config.yaml
init_std_router: 0.0171
norm: "rmsnorm"
lr: 0.00128
Below are experts of layer 3 (counted from 0) of a mixture-of-experts language model. Rows are named router (the router's row for the expert), down (a neuron's output weights, with its number) and show model dimensions 64-127. Each number is 128 + 32 x the weight over its row's rms, rounded and kept within 0 to 255.
After each expert's rows: a language model's description of what the expert responds to. This comes from a sample of Wikipedia text that the model never trained on.

# expert 54
router [132 117 110 155 139 114 129 103 120 104 101 187 137 134 144 184  91  88 138 109 184 172 115  89 206 110 151  98 122 110 129 181 111 126 105  99 104 184 134 104  92 133  78 160 148 115 149 154  69  96  87 101 109 121  74  89  95 113 146 152 158  47  98 103]
down0 [138 181  77 101 165 149 144 177 126 151 100 101 121  80 152  89 102 131  85 172  96  78  62 143  94  88 173  32 182 158 140 162 131 102 168  76 154 113 113 130 139 141 110 144 126 110 171 140 122 154 147 146 140 120 146 118 154 134 113 157 178 148 202 163]
It responds to: Capital-letter abbreviations

# expert 44
router [ 65 200 105 150  92 130  88 134 134 115  82 127 131 127 102 150 125 133  96  99 203  98 117  97 124  52 158 168 137 141 166 150  87  83 103 128  80 166 122 107  98 142 152 150 135 158 100  97  74 147  66  52  91 166  77 123 154 139 159 119 159  93  73 102]
down0 [141 202 188 104 162 137 142 172 135 122 111 107 119 130  48 146  90 113 147  96 134 162 106 176 183  84  84 125 129  83 121  73 166 138 168  85 173 147 120 163 184 173 145 154 121 149 126  72 120  97 164 126  94 165 167  98 116 173 164 151 139 119 159  54]
It responds to: Person role nouns

# expert 56
router [ 93 142 113 139 119  96 146  98 170 149 139 157 106 181 147 110 104 135 145 134 170  71 162  81 206 100 103 122  96 129 167 166 140 151 105 130 141 138 105 105  73 114  83 166 105 111  93 126 105 154  81  95 131 108 126 136 177 158 141 118 188  95 150 123]
down0 [ 96 134  93 129 143 125 124 184 182 132 142 164 176 139 111 128 139 127 174 167 101 176 103 141 168 160 171 158  85 141  94 141  61 154 152 127 127 130  98 116 143 104 115  88 172 100  64 163 186 150 110 160 113 133 175 141 177  86 173 179 151 205 131  96]
It responds to: Name-initial pieces

# expert 53
router [151 175 100 164 169 140  70 115 172  80  91 157  89 123 155 137 165  90  86  99 190 113 166  86 124  80 136 141 126 116 136 174  94  88  87 115 132 136 117 112 126 100 107 196 120 124 109 152 174 134  36  95 100 206  72 112  72 124 163 167 120 122  81 120]
down0 [117 184 143  66 107  83 139 143 135 200 164 163 122 137 116 180 172 129 132 104  89 109  77 119 206  72 125 151 181 105 152  98 171 112 119 131 132 102 128 168  71 134 108 123 123  86 134 155 131 135 115 130 174 122 148 133  57 138 101 177 130 102 143 221]
It responds to: Sport and institution nouns

# expert 3
router [106 134 100 163 133 163 108 141 153 155 125 118 105 121 148 150  94 101 160 120 157  87 141  98 127 136  45 139 101 156 145 150 127  70 114 175 126 186  69 134 115 142 110 177  90 182 132  56  75 163 104 105 158 112  80 124 174 149 139  81 131  54  98 117]
down0 [141  95 119  81 182  79  99  56 145 142 155 102 120 135 120 100 111 103 159 128 147  92 134 120 120  93 145  95  99 147 108 100  23 136 129 152  96 154 156  97 199 132 149 101  80  83 117 162 152 185 132 116 129  84 157  80 145 111 127 145  87 181 169  95]
It responds to: Name and title endings

# expert 7
router [137 147 152 116 115 126 120 126 222  79 108 109  75 146 117 134 113 156 129  85 157 106  41  96 174 109 110 106 113 163 177 116 137 135  52 151 159 132 124  96  81 121 117 116  80 184  67 165 144 166 118 125 138 111  90 150 122 195 175 160 112  84 151  78]
down0 [163 134 129 165 140 150 137  90 140  62 113 166 107 103 209  57  91 101 114  79 101  92  99  97  99 158 139  90  79 125 155  58 139 123 154 100 100 106  78  67 187 154 128 137 192 100 155 192 164  67 155 171  93 118 146 151 138 140 191 106 139 126 141  78]
It responds to: Initials and abbreviations

# expert 39
router [138 122 129 158  83 102 106  84 169 113 141 106 129 158 131 146 105 142 145 101 152 121 103  73 208 127 136 119  65 130 120 139 101 173  59  99 153 179 112 125  73 152 121 136 101 103 127 160 117 134  81 121 150 126 113  78 105 139 175 118  98  74  94 119]
down0 [111 179 134  76 148 120 114 129 121 118 137  93 116  62 153 118 161 128 119 107 135 144 109  82 191 200 119 154 146 140  69 153 124 162 162  71 101 124 111 155 103 173 126 155 136  77 122  76 132 149 129 149  91 205  78  77 176 152 110  78 108 139 144 168]
It responds to: Word-initial consonant pieces

# expert 4
router [164 157 112 136 127  98 100 133 164 102 107 124 107 149 136 127 107  72 105 128 170  67 106  93 150  94 140 177  99 120 174 147  89 115  58 126 146 187  92 106  89 121  98 155  57 134  80  80 121 148  96  77 116 121  85  73 134 164 166 101 156  67 119 104]
down0 [115 120 141 114 109 160  97 132 141 134 154 138 151  61  15 207 138 141  71 130 135 122 151 130 106 109  80 116 104 146  98 107  92 129 190 129 135 178 186  36 138 111 156 114 174 102 159 137  78 104 103  80 215 149 106 107 150 141  89 110  71 132 116 178]
It responds to: Numbers and table cells

# expert 27
router [144 188  93 204 113 131  85  95 170 104  99 138  84  93 111 164  85  67 113  78 167  85 137  55 134 101 115 177 102 160 137 150  98 126  73 188 131 143 107 120 126 136 123 184  97 174 121  51 104 199  99  83 157  83  74  89 132 161 130  93 101  94  89 148]
down0 [149 106  98 196 124 113 112 129  89 134 136  79 140 107 114 115 129  97 139 112 101 106 120 187 145 134 145 118 110 165 110 142 118  57 101 112 125 104 151 119 101 150 167 166  52 108  73 112 137 117 128 147  86 191  75 154 161 162  94 125 106 166 139 128]
It responds to: Table cell values

# expert 45
router [160 202  67 121  93 156 103  89 124 168  82 153 115 168 189  74 130  73 137  86 154  99 136 130 131  92 107 125  64 127 146 120  42 106 102 147 108 191 111 110 106 145 173 211  85 155 105  86 146 118  92  92 120 174 122 172 148  92 121 106 140 110 133  83]
down0 [107  91  96 139 142 136  87  92 121 150 173 100 116 187 158 100  91  82 108 120 134 120 100  90 130 223 178 133 116 140  96 118 127 119 102 130 138 150  63 130 156 187 108 111 109 114 127 110 130 123 114 104  96 135  38 103 164  76 121 139 130 101 133  91]
It responds to: Institution name heads